From a checkpoint of a small mixture-of-experts model trained on Wikipedia.
Experts: 128 experts in each of 8 layers, 6 picks a token.
Below are experts of layer 3 (counted from 0) of a mixture-of-experts language model. Rows are named router (the router's row for the expert) and show model dimensions 0-191. Each number is 128 + 24 x the weight over its row's rms, rounded and kept within 0 to 255. Numbers have three digits each.
After each expert's rows: a language model's description of what the expert responds to. This comes from a sample of Wikipedia text that the model never trained on.

# expert 4
router:130128082157127138090109094136084105104115132128158126162127150091120153145120180107140151130119120090168159157159162102080118138091150176104144118121127104124126106076109140181142095106124142147120158123155098091129119170120104134164086093074141130159172151152139168095105156136124174100108154126097108130140136154130124159115161124105109154152169121133154109123133137121118130119103143104145132153147100121130186158164152171106125118136102187124120152102142109119145146112171146090122140093161120119173128116125143131117111127117125142147122112137114151121136108133151130096
Derivational word endings

# expert 27
router:101164108090152115122130119169142182103167091131159121136076091139141154123114156135106101129120102143105102152171078146148168137110107151113105098104105149142162138118167115105113090152130137166125129089150121112127112127149128109150124120167119121086148167125136111133152111139088101137173176142131114146123116119145096138160170167104108138140158079120124105133136139109136083135124166136126103087151097124109100099149135153153132132118117115134141123112122145166172103155100104130123110092182120082117123124191106121109168102104125131125124130119095136135098120128135082120
Function words and adverbs

# expert 54
router:145129072117146102136134134094124133159183110112163123098153144121123122168096139129106133125087116117129095138160104101101151108152147162138141105141141130112091151122097137101132121076124122108163091134107083132124113106088164118102164153124138149084165144122104125149138135103150136129149167153130101133180092144143164143088100138125137127145136175109129157147146143146084160113155159110114132148140151099174135120177124127118076152099120128126117097109116095163172127133154127131128099099157151102160126078090106094152170122127102127116099147131141152151107134147111159112
Noun and adverb endings

# expert 60
router:086146166114114126127135116114110135183142124151108099087134157122147144136145113112122179140149149147122138157094160123098150125151118130164149175099123168069131097143143144090114138173121110107091117167113128120102142108115152157147161112140160106102144118090120125105150165117101165158127108126124139139128154146121185083158101131135119157152087152124115120167082128149104086156156126101102131120148127160149136133142087082126121137160182143130113145142169165163144098152100168161105124167140108136114136127121110163104114124119126115115133135125145097119162148088114150148
Name-internal vowel pieces

# expert 61
router:155151110142136104112124099127107130149161125113168148103109149135112109136096147108129115138145152135124136146118099090091121140154157164129158167123150155129140071119142166125111113105106081106154112117158108128154126149088099119127119109128166170106126157107121110125135151111157173137098163162119088088139127115087158153108120134136123158176120147151133122169119094172093060129148123123128094118165152155103161150157089077165122117092145146081097117125132157136103120103111155125121133100130099110109116104139083137130152152091101088112160113142165092146122127113128127132
Syllables after initial consonant

# expert 42
router:105139111140118085122096143128113181126148111101143127147119152106120165134146103119091129131088085106146127076099182101154140125119111153162144104112160154122086159125098105156134108127089098137175128122123123179126160097090162158111121132130135103156160141122119102131099116110120134129158130117133108119139097137174122110136137159158150115130105082092176098162152127138092173115173082102139122096098149115103113091149163130104113153109100163167132095124143085122137145099138139112101116126133123133156135113122107114152162130136113158150156106129081145104129152153173139132
Nationality and place endings

# expert 57
router:110135103154095093085136119096144091092128125112149102146127144176154160129139098159110121125115112155161096156146099101146157104126145157118151171126159133152141098139109155142153114139105127166116154136113094171134153137107102134145160134103133171101157175121098142136120142157119169149151182110117135107144186156147157163096085167103143170148130108131133145118155142111132145103153130066146141160102118078086093093134142150135136121102138118111127122111140135160126148128116101094139150151113109133110097100144095152147149104092162142123131115130162125162145163134122156119
Mid-word stems and -ly

# expert 48
router:133119172133110116111136148103133155117115142159129119150117140076139098113127135149139117137176079105124083089111117121114162074143095139134148114110138135157121088164156128181145143136142138135156083140128162154109087155132094146088078130115110086123085097143140123110100106101108146132138105111124126093151092102153151099082123125155103136090112089152111077125113150124102167111129089125130164111116171117112116106118123133097154085122118118111099116130130115099131110147103103120115148104139181135126109090136142069157166132119109109153157129138113129123107087122160123157
Sports career headings

# expert 21
router:172112122121121097103136112116140160116077131094162123132095168117072108091088138144109093124082100094149096110103171130121137091130144174166143116140130103138099123108102144168123109137104097124183103121122128120109124144089125128146084114091134111153175128130125129127138095143124131097093154134081092119135073113149121153090137127127122143089100101143111142118135122103112098105119079106143138152100163137124110122169133152120172098114084145129125139128125112121152160120091169114144116089129158137132095119084099101145156156106127154124147146125114140141141097132171148135
Latinate noun suffixes

# expert 0
router:163094111116135145133137136137107116118108113142118140117138153160131161150155082143153144128137113130151104160180157122093148116131139152147148129143124135100137099103125161080132123132140144143138135117119097128154140112126100096161164120069163119137135128121063128139101132156127148148086139163117127161119143181103126117112123093130072147161107151117129124110127157134087118139077131103140067156102158138133113122132129138144114168083164091126152154082137122131082156138117132142123176129109169123093102127159089113161072139088112138127108139075093124108164134134121141135
Mid-word suffixes, table pipes

# expert 32
router:150170112133120108117134121117098124099129099109109134096086085101108181130150124151090082105157109157127136130096103079122126112136106100128143126138156114145137108109099120111103128114118119108149160142116121129100122191098132107126059078152114105088129102164114043150111100123160161129132146157102107140144101110137117130138166114171144142112125140140142138093110138136076137103151125124157094132102141142125102156133132150115134093086121128105163091152179127126126168116115132105133151149157127120154132082102148133133122129113126075131136138133119115103107125085129145169
Official titles and adjectives

# expert 6
router:100171089087161122101157145128145160146124087124140092103106123111157078101118149150116122145102111105143097130189085141118125136125133114087091097123135135137121149086122145153127127133091140129160099147129144084096140124125141088156149128168090125145105130137135150161141152128120094118153179131104074117099104097131118160149151115093129141168162111153150098127103158151159085165173168132163154097144164152121113127138113140147123153131123115158130147104089105147141119144132167143153079121160116088141120141154124156159121114091133139141116111115135129148098152137112095117
Clause connectives, auxiliaries

# expert 23
router:115138114066116099185145149137161139139105110145085110170136121125103094099151153137123092157092104101132129155157129149096103178113167127141135134105097146144081159152126122180166137106090134135137149119080086106139103103137149157144179117136141103134080116125111158102118130132078129101142124108136118069127106122111152131139120106117106112145092142105148112129119152149154138140112171117166138104125184114112134122160134120156091139126099108099122112106139097084121103110134126126140102136154168117145151157133132092150101127089143141089153075136116125128121129158109118129
Definitional relative words

# expert 46
router:150093134147119112094155165173129119129106133139131112125109147135155141144149106117111074084097126149171106124106138106130129144123099175165145075125152131120110091129112125162128150128099120134135119119102120166124131148099114127102093113123160072124117143158066125089135119142135154149172134147130138140163143136153126128127094129163099084096119130101138114161144107132106116105145123107128135096109097107120087093154148150094138129092109159119082133096105083152153145150085167141153105137158135130112153108159083149164128130135140128085116136122080160133079090163119132113
Name-ending pieces

# expert 47
router:110073151090184109148122104124172096135113112145154133114143152141093121122126074125157098134156139109142127131111125131102137174130150147144152156129162147138145111132150142154177095092155111113126151129111126184126158143158145130136158142127113111121088119126104090110159106133105153113127103066143148085156124137151181116145111148160132129100108131074138123165102136167133143116102099129126131079092113153121111138122124098100085120159139096102121163129093115134126104143125120170114110094134146157124148126131129077089132076124147151162147096119139092150094107131116116136
Table cell contents

# expert 11
router:131125080142090110146131097117130112139191139084138115094095132097129146133120149124185153112102128090138139101148141107132117099113093160112151120147125088141107122095166139103123111116109130152146118123082116120113092118142165145114066099129082114139106119146111097115135108118139170140164130099118140160152146152164108156103104138110146128137117128058128148080132112114140170094118144114121135113148117085120150096160166125118162155097131134130158084128135112089132128109102126105159133106142138130157153169106112096091109139128106118120136113090069134094135141147131157089
Word-final fragments

# expert 24
router:113105173085150173167168094108159123161125097119160146122161089105141151133065144141137105135110128111091087105102123114090096156115112116156133095127153144157132176115139150107123128072118088116134084114124182146135116117122086128117156131117128135138115131116095116122188146110125101168174121078142115094155131109098146106158158121142102102137099123148117162135142155136129153117099098116112114082186121107139137144150132135111113147137122101139081117133135118141104119155138126116117094110129129181172129152132126113145140130105149125116146165104128124125088159145097142139
First-person speech, table cells

# expert 51
router:147123125089152131114135145161125119117130129144080150127148115094116137151180112129101117111136104132113158148115169075111134156136143150139146165138120154115121114119142113172155156117069106139123115153107126125152167113113118133134149079109128091164152123138155170108153146172132135147122124141146099114115105131132154072103145134161129154183076176114120134125106104148146076145125133127148065119091149135110107136147131104132105157100177103138160115110136120148091095091113102138117157100137136109117109130113149144162112096126160103098121106174083102099138149149097114106
Taxonomy infobox parts

# expert 49
router:129139118091108140167143148134154090119119124123101144092128082108115126161137135112106105134099142158142153171077113145118119170119076153127150115104162143106120082119121095133093107117122093101124086102133161155146106133123082139134116134169165131159115095125088099132123137132163130133156154122141135126134110093119156126150098151162097103122102120128130161176126085175105086118094125125097108101148121093151092170131124138115114141097120138114109116123109089149150103116095126157096135112139136168155197141116096125117125141097165132115102111125143105110088114169119158156
French and Romance names

# expert 39
router:113116144122129129116139133137156104140113114115145138107134165138140114118162135108167144102122094134120100115095147120126103146096122141116141155092128154133093159130108167150130130115132149112103133103102137118124129102158165171132153159172135122149073130139084146141129119138096137130120109077119114142152071091108107128149109103163156110114125176137155077138108135147111171165160115110127152119130116165089132105114111080109104162150131090171145143106097122097108110132129125155087136122131149131112154084140126103117152053108121164182191100123131109128121082092118104133
Numeric table cells

# expert 31
router:138111116109129156136141152099135107129106110136129154121161128183155186131119088137158097150133124130166103110118148110111148166090117123143145147181150147103170121144138130125165071094120100108138155100121073146127102115131173124137162115121166115170116156108091158075147103157136134126111126126133170114118126143157121133142151120142163109113125120084068141130149112125122123102110144103094133085129103105101106112141151127130124137123159108104178162151083108142151144133097105131155143139157122120088164125163114103129093118103106156135120106096122127108107162190137136151
Foreign name endings

# expert 9
router:118164122171097099108115108097113089130119145122127096141078185139130153129161135112104164120112111074171118101097160123124139122134117160142155099100155111126107100109101166145132096124135118158117160083109132126126097087133160119138129180133144100134143144144096141124102157169138146132188159131161104139158144112140162129124098151121143117103141119122158114094118108094133143111150133094129115143086098077127116098155155133134144115120098110104161068093144089115152118131078128128114125151137160084126119137102076110089129128110113131158131133110118111114120166117125093114
Word-final name fragments

# expert 13
router:106146127119110105105120111102182134094120145121138129149127139131147097131108140109149161128121095150114083130156092159117116147126093146088120125073142161115116127172136107140123128142156155149118175082133143116109076102152096123102103149142110090096129137157135113150140112073124071108125151090127116105134097127102075140150129115095138117142199137173150142133106154077134147129111154173075139147137122097132138106118098144166125142109128111138114126162114152171127093106085121124105134126139156145142155149138138144132106098123122113188171143138136122111084136126141108130
Word starts after determiners

# expert 52
router:156147109154134077153127105078137167169181138106110132100141100092132104118111130145067138156164128133151147095112136122137117123159112116107159154118161069128126153104139118113138189133148100112151110149134133159180172098084146105114127142108140118160140100119160063146151104100114138138154113111127097107120118142129171127089165124109120136083117141144117107162143107119100125132127144114139117144114138144139149119144076111167099127141131151111116107125154123124109143141146145123120110114086152120084151102108133125143102104152184156171179138129153122153140130121090129108
Early word pieces after initials

# expert 55
router:147115129104142129157147138100157088120092126146097166100117144145159159164155092132172084116167126112151120094122164081111142156098126140114140163146108114118149093155156154133183114116100121135149089110115125141114122155138097130143103111112151103151076164137095148119128136168115137136139100124129124115123132083142138107144100089123085148096118138123110101114105105162154124162069115126132117068114108122108078162139155131145122117101169084118146137118093108110103145122117131149132154137156131114108143124149091120144094091104127117158101084134096125102084125153091137114
Coordinates and name middles

# expert 35
router:114125157127127093124104131143091117167142103152110148147107146137133127106149120163131134153170143108132135103135111104129100111165123105137153118111168139101167127155137134102138152152142139135108110159142134124165173140156140136091117135143135119112070123106095131138107152103127161133084126126161077127129149134150137100120112113110085153103148152162176112096131137142103141171138116108138124160093128125109141133151112123152160121161195128139137134087158154095084116155148155147112112130076131145060114158159130103140118099127135111142153122083115110118135082106078058120
Early consonant-word fragments

# expert 2
router:135108120119107158109141097111188143161083109126086154120099118142107122154108140128141121127133097149112071112088115105124161134107119108133141177090119127101124107125132104108129109146122160091107096125097183139120174104138129129157104103114142128168094128137083160134157157133083106118163134130137159117150143114124164125158146113106134157147111148142083135146145146159130129156141089083084137096156118122100104142111118090113110107158179128143119153141105123135121128187116105156089149128137145159145138125147176142167139135113151133138142089109171098131114108109156124177
Table cell separators

# expert 44
router:123122127144135093110128096128152125154160123144110079107107151116086143097157147136120146145126118114138158168131154183120124111089117173153141116101133113108082110118147135104065114152138111073133093122098127134144124125122135093154103120162150107121151158105130080168142119141127155170127112109110127147126111130111149120114136130090122158171121110135107133142128100137107096113123173145082103140153152149145126122151113157146093134120097127087087116150151095182175140140109086135150115136133144114147129139106090174145096109140112122078131121080127108153080111108090157095
Vowel-led word pieces

# expert 8
router:124158123101173156135115122119106158155180147148157079106109121132146141141111144130130169123158147111153123108106130111095138150146096118114158125108129093095120113155133105114124157153083114139131117149142150147108144115092139109140175171155115105110110085134133111113168155123114153145170130105166106111133116146152156087121143148149151077162135144146141101169129095136077097114161069128105066094155122133150169118115118125104158166133141137153142078138141169144130130128151124132110086130090129115117099134075172119115168118131156114119091126099125152142141130124116132104
Mid-word consonant pieces